Experts of a small language model.
Size: width 512, 64.1M parameters.
Experts: 256 SwiGLU neurons an expert, 2 picks a token.
Training: a variant of Adam for the experts, 353M tokens, 2387 steps.
Below are experts of layer 4 (counted from 0) of a mixture-of-experts language model. Rows are named gate (a neuron's input weights, with its number), up (a neuron's input weights, with its number) and show model dimensions 0-127. Each number is 500 + 40 x the weight over its row's rms, rounded and kept within 0 to 999. Numbers have three digits each.
Before each expert's rows: "gets" lists some tokens that make up at least twice as much of what it gets as of all text. This comes from a sample of Wikipedia text that the model never trained on. Tokens count by the router's weight.

# expert 13
gets: ":", "-", "\n", ")", " (", "°"
gate0:524547460523437559528465530463454467574461463494476534513542564568517478471513541525483493517422489408562495437537511462437473529516538481569485477473485529530517463534572458485530515517528547528447519514477579482543525479507535530458436487530525468501500552518447460515522550527462429486428493484512446445502463522528492451477528528551476482494435480442466464508439495513527504497525
up0:536533532463574496555486506473501623465460493518534505483477480490487487514500492472552491443591539536423522498449574475512467405481447536505484470540545485456467491500474520509487490565461512494535475553512478542534540528477495533520513523497560471420562527463543463502598423554486546539542482474515469544528578438483515554462529472546506510518432507521542423463479463448402499530506
gate1:546474510536419475514526526532449423460546508482516499504511481471523526490479464496458594495528547436485477543483480463431501451545509534573513560506512450434488492517639387611467513509454499433488469525571522468470574527493464546509607438456509459532534535503492424499449541492452519463571529538501414469511542472453537503485405557555477480527569498510510539511438512500498500462461
up1:438528496502502526504521501484541580574482498494535563456500496510509438532497466564547474488418474517501538518495503418548450544480485565470535436544476491548528522485481524449476481496575470564494525490494440500547428561512598571514483438524480411472457447527527550536520546452495488578525474467474506548502524489522493492498511435483491547485443479499532474441540474455474550554489
gate2:522543534423437496492527529476482405530540481609525520505549517506530487567513505472534512541530456456499409474494462498525472533496531464469524443468544470443465474464480489599525561536446543514503553517443499481468489477472536537486522537455533543427446490465499533510447487511490512506506538492461429433434459539468481522482467582476467433535453507506532486484550530503501516551519
up2:460529555407472495581513518534470504524529465456484575459539495581550523559553538527499517480536474502548458494528502551528536474567565490548532546477570496508409537508542501512515582545512495515487502495480497435490478501524479519409505504523468544439496486548503483539411431501515546540456544529453459470434528548430545521534424496494451442526464520533541477499440452470556423509546
gate3:437500536438531480538498520519462500540519534435462427480424529500438526506463455500561468517505432489436494474431503501493460453447498547531509511484481506509513593497597475564471598469476482474418478555537553481485539464491447523500508518481472420464505413518544447488478449455575549521560495468461475500527453440523523496529488492450542508572482515524501511575536513506484486470554
up3:470505433479422487461517479552504530535513494531505501464505496450500513494426466403505527445522646586424478545511516469474455531509538530516430474553521577434528481487515461531518534526467508519536450433534518570516500504510392593480508494477469470501467472505530539492558483494506497495531431541521485491481572569486482493469512503516483456494464445492485457546429451494464469449469
gate4:496558460464489418517498568518498470557588548587466477504550483547557520479488533498518484461453497513439532484493427502516484558494549502518496506510535533531487459502478480474523469535519439533360429479504513501498456501503513543460519503544477485516449490486604503530460465424532531585506517447463534547458539497503506509566496498497527468510444515522558543510507447430536498526494
up4:548516566444474493467491538541460524485434444493501486554495504495447548545514533480545562489480470528572489467520465529509534456466535470534560478424508562510519556493505447552541487515561525499501489522424459532480471470550531492462550481475491515515517470526475510435453492561535577489478558491491443516522506545491474485584531497543491538474464480472521531580511485493536447432522
gate5:476513571554552459447527506518504479499583470496561467514519468571521493443496435531488554511506441501528561483494432482493464513463472528503560538542522537608486522486522475578498534477452482492498491503583507545506535537498521537517460477586449497480522532513596452438438490475408508606543473513461514441430431468494554430499510518561498520451537404508568508484520543500467500557503
up5:495542497483528565581477519499459499510444521439571509510520563539494556514520486483442543538559536508469535491529541496513442492436460485492486508513470544465537452459428451500473473527525495491562489541564490543531456434519463470513495536526491509499590457531446500451499541500463509460448482533523501476528559514446483518502453524488490501542465548542423475562544450485442429536521
gate6:505526493496423422445500501500463539503500471472565531484540522518491504533502443566516484487495504475574522504545462485512417564473465534507518480496578490499462471542470457488487558513523469546517553487464576543514461479449601476405490529516469485474558537501471464523482480479520496534488558519496437542493497501453544499507461535504455504467460476491571436533509509572512495501505
up6:525560469436474530533516495495493529480479475474439515547467553589494480412536521560517470559474504541536460524523487536448477571559513452515567468512485522534510527599506530477466540422602455504499480519471505484500539470507545516536472453566512519535479493487580511440487442494478507528454511504494538495488535437545449511554470539493468538512478474506509535444423538451482491521509
gate7:496535509483530509559482497453513450485570585519493463504525437497477423537547492596476548495499517465426439552553567451496511575607520525542470414515506476414483556453467518523519456475510445549418580491444522503484463504528527573518547472531489563517411517498561445491494455478536552516533524530452460539519576446480509544527560530443443502463461426540533489568553501518557561476557
up7:473538442452449469558552498454520470542508542456506424492488482496499425451449548513561559471436490451465490546547545511500542581539531528566535486481489549505488460465534557483454497495431428546435550497486477508439464520510537473493581466466573474455475502489533490500465456458555562542499557459461522530534531504489462467515477459496489524579408476565529532488527566439593513523455

# expert 6
gets: " the", " a", " The", " his", " an", "The"
gate0:494478505460435555543523541558526511535502482467497488543544504555463461463478528523512476488474525541521448489503569431461520510555551477439578545544545507495545493474494521461487545508546451495444523528504557448474558488509528511518460503472568487494556522470476497511466443488493493532440466498514424487522452536514456519593487496463489520488535502494486542512516533615492577499559
up0:459558483456518529499510581463527482545526450486497467511527490564485506531529490482558448504472523503591550493517608538493501514478489438552537483540501458489528510452525497514483426418461548572480517485458517461454490489481475502502428461572632481495472497544444479540494473575471483533446508593515439501520412427501489589490492473420537577453474484485499533466468504555442514538522
gate1:483568487509591486530512559489493428426503544494525470521473462508443428523511292484536497493574491522490504526529445511561520500454558534487459567487449451514532464484453468546553456533523493526439499505459411494535545485522496503460469488464566550487489497548501467483505493561453484478516481515535539518539474445466448425444480532498482530499542514452473523493512467485580485498522
up1:480554484528559496497485509483603449482511491565603556458418512487500511447503485466553526537472473476489496482485504510531518513469404524539475507508428507458522523428490476492476439515539486482443497543558466532492499471549520459454552488525567542446440458516462453518484553518532511533541437542534499531510496495461506461513422502523524584542550543449471452436501542528617463520461
gate2:504492530513542437488458488491558518478531498565450486466487531449463455551494433505493469555480544515445568424518480483503499519491489456452450491517443466454471499480530517496420573520487499581448505419479520546474513564468512496500562534436503498509511488540513480494554404545518519472623546494477525510444548449511505537622510521468480517484491529492491572520545491546494588446495
up2:504490496508491462465558453431391449506476477506482516516591548511512521565462504525549441495540533538466531512517481512526458517560543541546502541466530457534532548578546567516480493481526481564453509494490506453496547480450575519435434452494473400562499431504566481546554448470450502595485497578463507471498467527547515507511553558501500474549471494519489456487513429507505459527469
gate3:464489459474505473483530501460462494538489591515486549491516564569513506453525516511565515479484501501432479443448530435487510539563511573591481528516470476486547451520437489532500500449524510521514479526530521541526559468585461533471518561513531538494573501468493446550513473488515534586538565521492453473561499485473454553541520565510522508465442510461460476525542519493475511453382
up3:432472479603523474518559598485507497475514531557501438482539542531494520494551436475472454474466537462529561463482542600450494451474524477512447496432415494561529460509503534541521505486542490446536435472466508496567505532512479461509570575498490517517485436444502478479468420494493502544492478571598502510453440524570539472455582493490486544507522589491548473531526568451491474453446
gate4:486456516475490441485490505507556462476512502425502440463456484548481434490502557473480456548497505510444512443470513506474541506551560569475504529552606522459521525483509479486540505499529533510511506527422455535517486446460515489521538535487517508581490516507530516526545515467504515506532510450476479437533523427440473488524487525426498509487458508508486488471576494557530531489434
up4:446490533543543458496510503496481468537522544555528552496392539509513505474463492453499548580517514540383593484437412479495481544517516565445500480456484534483527498507499453456512537512506478469582562505442437452481494552427453513461464574453563409545458505498513486451545446479498545475542505530497590501503468564569408485451477536450454468490506512516481536511474445529474453503480
gate5:528539470452464531546489384505506566380447495538448486525417435544535521480450502552489499495434479559604485419468410377494487495456485458526525482580468450468453461545501503535463495521515472444454460467531522466512531529543528466523526521518492495509470552501588423451523433452477474468481545460489442521514515517571544471579501461530453423514520518473515546500480472460473481515490
up5:485551489515441425486540501518570483506514464513444551522439490555520487512576529496571505472510545476477474507452452560476378517509522468463495435535573557482501569585461549515530497521486533494487519539528427469489542538516534530520481499530471446507491418454477523516492525482458507423515592468482495495483491504477416474517604561435482428514477524563514469477467512493559557508504
gate6:488457499514495489468502457521430500515423493531514488511519533524539504500494476444447523485533459507470569525543498467532519533551469463536468487497600493538487443516511513455596557480482482428458508505540463502511479474529424428535527457556401501531553500528455499522530535526486441527532514510546517416510474493501502442557543459570543479519552445524561507580440498483461484508505
up6:541512477492500566503467443476518412511532517530553534456549482497497500577466506453486535469455460448464570524500568517434598511586508587491515532449519512460436471449544452558595548473502477495517480551453458474531542540509501444487504483558466458502555499515503480467472452523500519485489483485546554500470465558531549456464507544482485544507521443490540512478502529440524506500477
gate7:471468512480503479546519592482490472517516512495466423463449535514494509530551541487516501513468465478512431563541487514501536496460443530510492442485485515475460556488500583622493472527481491454518568539510545484527543485446635595543504532462491445506517534522526386481559520551540550511538516472633484500543445517479512485557435545504536482497434533475564505504542509506616528496462
up7:466487496504532524507509515536508471476467423573519435572504504555554524527498502495419455494634496376535516502606477462373563494533523530547521506554464508563487431519433485447552561462458423472453463426527495467518519509467483543503517517490524608528518566481577483551459456491601444513496528530494494518478473493548530477432466441446532449449487367480479511512418500474487547503457

# expert 9
gets: "\n", " the", "=", "–", " (", " The"
gate0:513507554489555498453563461492561508556506508529531511537464491495566477507467459514477513490498491492509464444528517498541515577512515506537475500499429402497509547480545541448481534508524541532480517518522505522562529537496462471495475566554527484502476513453484463514542485482434461525527550541428489487436455526535467506499472513443515510474528554519484426475481509509487481497493
up0:482486487552425487444448450554449434558557572488488466561498518613506505476499464512419496545484490504439417465501491448521515441522470566464508507511586512505483490494419456448530500533473468471518429405476475490528484480443489522513439421472486478576452388530532436441512544532449460498524455515494504531568547478517393494456585475547414535509526449512485476529538488452537461498515
gate1:473492427509369503513519500499568479487516494565429446434480459503469452502550513527536498443462492558439512532540598501468505540550537446514455503514485524444567538487500530563489431528541565422480487578515523497490494494526450558508624460504493485531488496573471451581510452574489479474539505473546573534511468553475446510466509448457522484496496530534538465500523435509528472528479
up1:480468420570477543562524473493508456475508439515471569558488510482461475515511557544493463521538499575444546512486555390481512471467455542534514429485503511497480448524546535514496503490506463567614524461515462502494472522522452463451564548559481488524486512504443515506419453540481480508526544478483485452515462547507572449535566508462527504517515456582587524454507505441498591539574
gate2:493522557492550520572553447509449443513515482500440474487454501507548456482535512497499514581487469417515510535481466502457459537493489493493523455560471562465462466509501495474571552517547546565394499513477507489506519506532495562528504416514471493443417521529502510497550431440536480460531534525478534531495445467397450512523513545500501497574463490473499430441588458450498440509476
up2:465533495580471482489487485551434445548492483464499559514501494458432456495453488556537552462503421534493488467509474512434510490418441520515557450526495488496458441550423446485513474502481523526534503512471496508542507481506513489572502523461497582505435482493558521571518524480521419440546502474500446499529535476496438514490517443554554438563460519457592523487519505477529415538526
gate3:535523538501454525543580523550488482455464430518541507516459517549497525557440576481523521475498544477495500534472464511492448471539512467483549545531480504538505480472501528487485527481462511509478518461439553528539490509518506558482529613521449437509563550599486463534509512502506419537521523567537493540449532544393502510568494447523481510519540529513466466458519506499486537475487
up3:498535462454500513535507575462468546472440428492479496500507511527506567469404479442440428439559485501566559492501635489513473583540533510489503514461495582486499432496447490504499444443546495474516492500548528528453578417525448548474438501504492522473473469511584493556427498502502410496464534462480491500447457437436539460447498530519496507522515493521526518441440550513524540548427
gate4:579395557593450507524497522508560542492531444469467468541518606546505519507544559531464492497469516473463521584497540489520521598511479572527448526526480486513470505507566485544542428483493526458424513528469467417511548452505508466493465503486501491548509503574492442477487514464553462591488466568427517488481475405499463564552534548555496557534497488498518501471508519525614507447501
up4:526421543586487504499511450511466467505479533528461546546536506507446508486458512493531541461436527501458499493500332529493463507490486517499427493512426458494482531518551481564462435494454495537403475502479436513524512457494512521458489520523521481548573432483484479433515614509450491549510537535493480504496459452553528485507502502510495498521503516533477512504419536424553479474431
gate5:524518523515571586511437497504471505465480484487519484482494504434481603543526555491525480481554560425530486495505467453498549538573500515539478562536556527504492558522574540575485508540519528506532478525451404465537532423456545467472530447457481496414532435535499440479476558494439467500466538541485491530529443509563549499547499453570474490524481489498549484529497510454477411508508
up5:572513471461546485459492511551555540553463466500523460511483464507530542486514436544471497455517530506537521491510498492546489534517523537475559496507534478573482390504496467544494409483501455527469524494409533508553550524520470526493485433566553520476454600525461529455469480581459524581474559467467479477506532475515494504476483516558526498492553506492422482501524532480557490480546
gate6:472479465479514453486483565483353515495481506559514456497506471532532499472513492525501522516474465490472454472556473546493481593475583482545450552376517470500538472520433493509528531552525521514508447511447512530502494493511496550457464537543520487520514482505534455509515513427470523463484534546541541440499552440500564588496493495459556482510528472531555547559544493474444540487535
up6:509444511452552524522525533425486511495466519509479515493461466540509487524493586449480503536489512437564526497538509465481524435527541498491574527511439555493450513475484474446505504461476444491481459404469514531462481484507486559590477518521559519542512571521457518497506545498578569423521579416535420501538448503512482550609534446441516478545518503554445507501527570534522509470555
gate7:452446484543513466582491436441433478510517537525479440543476492472469508552557576464481509561488527487563517547547519532469603489513552619497525528523518568567458464474474535503524598496481425417426494583442503490501532479502507494481535498482481417522471487510508451459504501528467562488550571515534501464449487461507542512438431482463475423465463480481537534473588461486526525498526
up7:488501551507436525504456475454516511440542472528517466461555482512519486525483543520527490495531469569569487534563533505522546509552521531568523523506513501497537517519479520510435497504546528558421473506529469541558510448485550476468502481441463374526445492484552507553523523500528469537459470544456520467486485438562499554483437551566457490530493528459543511508447440450476528548471

# expert 10
gets: "-", " \"", " p", " co", " R", " W"
gate0:454518527491413544503465522473492510477518487537452540474546527554456525515552420561459569531456454497482461530566487541432509518539561549528422536477556505450439454516476511545546495474528544512467403509525505524550523443542431542471470547487434475485473507482519524579497513591520474469507457488466457480531435548517543443462550470533489551569513465487478466492561419465442535549505
up0:430509506490448491579470484514501527517562475506468477507513513483541483500531455444440532526475494464520464508537545480437485477449545533489445505505445529552527484468482534490587538540557504532508479503433434525525492494448549480542488480514434447488491520520466480578486472490444466489544542479403481523489483528514464446462539471529407454519546518494538448383550490533433499496491
gate1:496500528467475523484528546492501564462503457463501526516549492536539465448566588530457522495558570537456474469531457484558559556544506452537534465468462522524510443498564465570512479482500391474471475556508513508440459479544511517545532555525436451451523471447499454461491500475511519486568514481544583515536496492491551485431528520548423496491559531485521514483416474483475432523489
up1:498517511513446487426415494558543476500491440537498465544556535513504484550486494515544575499486496497477391502525434491521481503495484532481499439539531497472446535528518483521523546502483458474493556549491534480485504472453545481500475543535474509457524522491501465539421509537457474515496449494503459445486522424511536540441518549512504511468594449484571545471516516513555516531452
gate2:472574473462560459439499516497498504485549445562498455437462513472462476506510530456499469510495525472495503458460489429520514463461566529518503462537556496507459523490542476477511596384472536463502476471483554596531509571448514514526497515484475491443560455535560462445498502496483528557452516494526503492476528515602466502519509469463473529446499458580502547528482407545538515417542
up2:513491508476531545510545507458516512459539507517512430454560490530492545519526527418536487454443470454470488476459524524523539444531614491529500427430500474520535518496549510510539508464481488478527490498421510466527449479479486488419471469546512438525536515555518463440491567497486520542515448441448547437498478425560459457518552471489461476517523482556487482450522538446474442446440
gate3:485527525479539485419478466490497442517533533535514510515474519500509537517481466488603493480498426442490491503501425542568507558499417502481538521468567534444478527520460457585487488466523496422492572559545486532546421551466393557390537564430534485461494479461547467545468527489515486502510484553527513456517497476499529544450486477556513533409563432439517500526398471405506474511490
up3:446527432578506579540428454544548493466463526534479511508510458504569518436524513492528487518544459494441509555434576547478534523455489473480520484531477526510536581490530499490554440508508403555474492500503484471458541444537473500489484533472499486577521503544536540502487520516449483574477510476488451502450496494588546499535499488535537561570489474548550480517483494478520415546527
gate4:561531544587475543496491483561540576505558522537461534464517462423538548530503518529464450452468471572449460583598549594558468502601444504489512473498484557494483490518540565523550455477556453499497430572409526488510467477469545528459485476498446506521486498507444447578476465480506486580461465538457495539471585475527489538483492550517559532592541499515506484489497451544510479563495
up4:503483533524512492509566494491450582541558490505496573511541489618514500624485562488567479486447588498471480546524520512484466478529470546443536499506476533537515544429503490568512484472494457491490489494552425424564446557458577424495492580556446584482463552533433526468487486556521520542457428519531442531483496511523430483478483519524529497499501434480497457510522560476567484587462
gate5:517428472510583534466494469463417460492477507448535460537518516549442510455517535493553479533440537546500494547502508491497568499437487480497530557525542504542436496554475430591406465557513565494493443517472589469409518526517468513566472512539431433428540462466508495446502478545492510432482451528566485617532519522452497577491602492595454472546449490448540546487521470484470501502515
up5:520550557488516540490482495525528505467560448510492438472529460513551539528504472544596498510442482563517469507464541555471521449455524556517533483406450433487493460424469560526435443538422597544513491490415499539475507465465474533405501519498533422533496546499526493588470529454481412487581581510515515536492496482560505478533523461482536458500517512478532467492541507491501479557469
gate6:522433498440552529501521555516501482477522473477513492520446469491531490440517531496480575536526507519497578496535516489408479464483474509441490454445480433529545491502525504484566533446481491514537486532478493471471452577498520489537518555488518511509476461528496498474508459512458538528515474483518518464500469502457543513577568400502523524519480529557457531442475445422559449516530
up6:523484476516539556440489470449468516546498498446494499463524486565553567492513437509419513488492485554497494489553502498469502526481503493547494508503549476530498495519542512520497575532484504458490535510361522364533555465460456477493493466543546528611460575540574506528450522503492478477526512465499458572531429469553545511458548462557494519485469497509537417518509480511503529502513
gate7:521536441534490497556527519519506499463433514445509456483477476524410515451531536504443513491558490491590525492512537509501470516525484560449509511445482547534511578529484529551467386498474490471458513524528497505513572530551470496503421497545530489511476543478518504572555522451534533460471507492415317493529507590550528479495498500513558395530521513496502460534529470545542450533513
up7:479439448456507605457491523476468514532489487490492545477447463551538500469484454548464510513481425584462641499554564478495594517503444536500534546528585498469452505516525588462490444420555470481501519546540552501518451515520498527561497495493473523497480496602535472521492551562428448540538580498542523503527474492516535574513483492516529620465492489460445500457474497531473562543476

# expert 1
gets: " |", ".", "=", "\n\n", "|", "'"
gate0:508470482511478562479492473464461530531461487466492522512470443548487509512544523506504505505556536441478547523514513472475518508516565501526539494404566511577499517461558488453445521474549480536452454540480508501501439496479559491491489503475520513437480496463486503492470516511544483538454536456505520460519497493542497524473483521426414491551525496625464466497473493505539469410528
up0:517508575570497506464557439472498511496514502535452535506496508512568473483511529471518439519515464526446472563475475507446494502549490524506504530625490471486534497565498536507482399542488540459446453499587461520557494613480434508530549437483518427486470495515486558479541468526528430478527467528524517501461525533420589461380533479510522473574536521504511483459442507493497452491486
gate1:492458467508536551550477498531511533519510475533476508501476491495495496512466511458497491490519504537483537502560488477435511506545412469514535440527466573499511497489461453530582441528493591543512507497498474543509508566507565514464450538512459530453432516549561458569546442454531553557496513527538543501463528536493462534541455465479483533561455430502526487486507501492509452528577
up1:487523450546417553503469458461449505503482466504495454501447505525596509479468484521534534468580470466507458491460504502479535530490426513449492511542534558492471510498492539434534461475540590525563494499562517420517527546461521507447468433459465437518434546497515559564491465459474456546514524528541550467463528537376489497493553551501442542472520470525546433474507494469458463562563
gate2:522453474483481536483499507459508555490479495542554476542502503528489550470468508508513529485542483563502528426530540544544475521482476498491534523496549437422440467494503488509430478478502572487491457542472491485539492546482542546558496543535534559404487515534444465480433525465486527588540558532538445493495480546499481558494457513484504408494499467502491485475500551553498488481493
up2:501491476462462526513483478495442523415533524465511501491569540456517511494491580457476488537496501510559513549591503520500511451491499505527547580548458506455404562525489510540523476520472496480513590550552462571544469457481522491496513472562486475534494462516544466499542449538537533435554453539439482465515560521440438481442485493525450481444493492456517554532548436441525454506490
gate3:423530464564510479515519510479539591499522500508565532472521574526459480437559510557538532471489477510468489568485431506551491467540441525554530467518460484501514508469496509533470422467494530504528552532523502510561469517467515551514444500478554493527477545534468530465513524496554530485489445486437533577472550467525459568506481538443545513498495578529451467515559558478510526553526
up3:492461461455476520462540505529476542516463476540576525517524476487551505523489600520541508530515495503497462387465437531566494564444483519525501482472566507484470514495508472474477540443482576475557593516489480457475535472522536485508481477502485466499508461481483490459472585545432494517489628525510444542484528495422563474497495456537498535489435515535488476498490470511528550495443
gate4:453473463482472591480490497493429434390433421515563564523533495497524542519567530514484441467582545484537525482505464516532517507492509491548521514478505490419385501516494517536502510462542523493543564538482490544533500532537527519508555455461507533478500534520513511509543511488509516502398488489497502519508557507520481464477517479556470473441534488504521550512486415409505552487407
up4:432456504528483487526477524573534482551468450530486501546541493486447493507491487539438474557535480517444411459442507525497472455511498511487513499532541523461459487472500544436466495546488494549486463495475494444430507560481531502549457440575483531498436468486493595448468421447493600513552489459465474546488515512523449551521507549431500518531499516494469533534449554505529489573555
gate5:510501448440472541538399501541494514527437493563480493476528474531504503450493497472527506466422517506494497551487397539506499485546549509506501440518514431470477464582537473538513505465547601519549513485436444420529510519512508548475503449524485512494474549560502434553485537484514535519559557516487552565512465523459471384450499484450513549504457429514451502528472566469537516555570
up5:457537488505499577498552500495470602534520473464566504424506482452506508448524449500551492477440411530557462524555568489479503491437514526483519557502483488485490565535515589514459489533515513546519487467469475540596405543505540474495425496438539513523442527419512565534492509540537495386407432486479550550548500542495473431511523526490506464516503514501480544479526387453508579540501
gate6:492464485562530559489508492475455499486504510524457479506526532534501551566511506572537489496534477462525460474578474548486435550516531484521518455522446480511428530417436542466456486518474472523491559461506531453527575481477476563542510529455448548430505519493526518503472458475443573461524478477485420504473452482487482568451533498468481541483503459449534464523526452508518452520433
up6:514509487539526537526524526578561446552564550586504508459521511503527511539529463526547519489549509489456490532455535460585490466477552468454487487516484477443486484480450531430502517529490513592503492421427449509473511534454535498580485513490472500440548487450540557521480383499496527519555502501511523490542504483552508551490512473524431517501478492482468438393504590477519470565485
gate7:494451488477580483464470511499505523535446485509441458463495438497568529516467442540432522493490505499582447557455536506550511527460509545498524434462559502563559497501454503517543534507497540550513464483462504489448490500506424467468454326488481539493524448462509500446502550540448489509426490490453407442506464520519492557552517487522511435589492508465437457497458547507498439529496
up7:497514488557475483492516534515560504538513449487479515427526537531533464499567509502513509465517424436469554506549494578457546449562472464545562452417450454511432512467502487523497471489589422433487494546523494426554571534467514440500576456531488441422455467481491533486490455511463469553511596516507619541519537417577543492450534545495536530552490456541456492511527429424501415499519

# expert 3
gets: " and", "|", ".", ",", " |", "\n\n"
gate0:474559515465534534560469483496523482501468456554550564447444530533554485434518481532507492512511510537519496490521493431481520561558467533488541501412462442500571499496525476502489503448512512513404544491491498501446576492482478482521443517480484478518550450528430566527432461444459570487416535464420499507459569479535460494583408544469517533498543487473518487467494466526482554472478
up0:519517454546520443514471500587455506550564556499492561430493530555469492565539426533477505569512512523461517526523492483488551532505558551412495487489506462605500558485479485490530490474617466568437493518506567510563529495425454492493496471485487497568540496523410509577486520483454530471420556494388512564528488495513439505465478513466547525548551475486562491444541430522494526567449
gate1:502514446511519446508487540568463453496540469516474494536604517494449482481487498499500460557478428396520500476544473434451572525521529602562570464557533577524426581587500591529497508546534461513525517482504542535539530492497470510488563519465506460554451505488508501498483527531503545511519538487436530396512490481520508509486509464583526491504496444543506520462525541450549477440475
up1:498453534506508431406585439506475521548497562501488529494475468466528474451450501473487464491502546486507499484494474531496412514461485479529501514529460490521517488513537567428473427409444464534479474469509489537442557525464490468484486559494482432495507529479527503544497436529485482548457470482499509486526437458559509492448520468519462420529522436544495497410579588508505505488544
gate2:451471494508552453456432478488509421448533510431480468493492611531493473535434486487541429558521476620491502549442558529491494510520448527527541472498553652528475547408459478519451484529521531515506513479505511501481429562443473480544490460521490475469555513544449455496445567524522529572517469468477518532478549473506477453573512532512477517456421504482502527511516427578529480514475
up2:479508594478535479506520448516502445527538520445496535485425562433453504488500494508450505513518468438483457480531572495471533541410565492520545466469517504418518497478465473476575527510505526434492477448500532513480538526473444498463496527491524471527512530467502504520514547467421471544534505485458481531465529480518500516470518563490484477510491638514491556507477486528508468474497
gate3:477501550501537479472484467538501513491608532441517440492491559522483446478455495477516512575511509536487520474478519437537493498515541501523520507504507540478516520475542529572587563461503472455484532507510544463475531486484454513461513567542497430540568478503515573513467520483479636501499540469492495480489475484509509505447504613545515537563513528476510515470534492435485464577492
up3:502514477474554510416503417525453620469509485448554517462509540477470489476543447568483523472540490425400528508470479481482477545561507481482517501493485487509533506552417460496572411483520501561503417476560479543508456475524516504552452520518590531487514483485515534461484514405497500537507563546471449463487526450507517459468517569520549502475534546511468514523529560518466463574492
gate4:549494494457447445573568512515432389471524514485463515580534510495556490494478524491512431497516525586488471531541571548470465491469499471522509508503507568535531547442493469491503524539546556423458534450471481487592470454494603565466455510523491512462531537410466495527479409481463439469541493404467545502493448530510461498444538558469486483461503548493502531520474477463460533517451
up4:550464514489420557467523514440503505514527501477554555493624543539449501519502450495531545493494526470532483440446516534523450526588526455558488497562590514463540513539489531519542568513510507517537584535473497456546496515459517502503469535501509535524535425525483517471519487459521427492445580474503495486481373468521512482464494535509483506505501503510554522491547552481491458493542
gate5:442493509531532465536455472590436524441460501537603475456486515478496494514453515495539492438477599459465454514501452408484434467570533496488509498532500525495420431556494513538545539552529510529485524514522535517549476542490436446469541516494393482535545451501432495563510493484500509434529534468504487495492548487529395486417517467502485489476471534509480471580464460476510441480438
up5:478501481521509482507560512442522417532501445500439503516456514463562459530474557498479438575457502543514400485479575434481516484494445474527585519568510452390465540505522471475503493485436555575532491561499515496524529571449560523530520536527537503401556471492473549439559392585442423450487432553499489490527467585538437528475487491501479508420543502493445485469554472516474517477556
gate6:528578573446464457478462555503479479553557429488518447568549531503517479522470506479488576510455507571543479517512495513508521488485479443500475374501508470522495460503450522503492477517474523489529566540375448494522538528504432558467562439582461510509474488515555452545454583510480484476456488551518516484487501536449509549547504506516523456542523501479502471565470445480461516539503
up6:553504473512541444524521557519488481472487543476484572551451491543480487479499521513534508457471547546498473504573492446541500548577471555441474465483432524576487491473568497536455453583457488499488446509477469548534484495472474547444478538499508442517503519456451588491513543555520547419472526472475593500533449485501481558492500549516538518486496516420481490511461500486504505528473
gate7:554503521474496509459529454508488383426495442479504452569523534573466511531462501494381523560550477535540511526509517489492517479526449539534536458508559499465500530489546526537509470502536486452461568454450520561485539514415473534520533505477516540410509516503411522490523530480531557505447544459427471480539483485428440482576536514600498563565495461513526453538530470465493547516445
up7:501509507478478566527559474479478501483481440505501514512452541495475520474541513494511472481482471429536510522486487547464502543456476474540519519461486466482531549507474490523569490510501453408484549496521527532441475567534562561566496512535519471550470543498462576484476523412470527496514498544516470510425518502501571484477457421541487461527446563427473511529505498466581608491558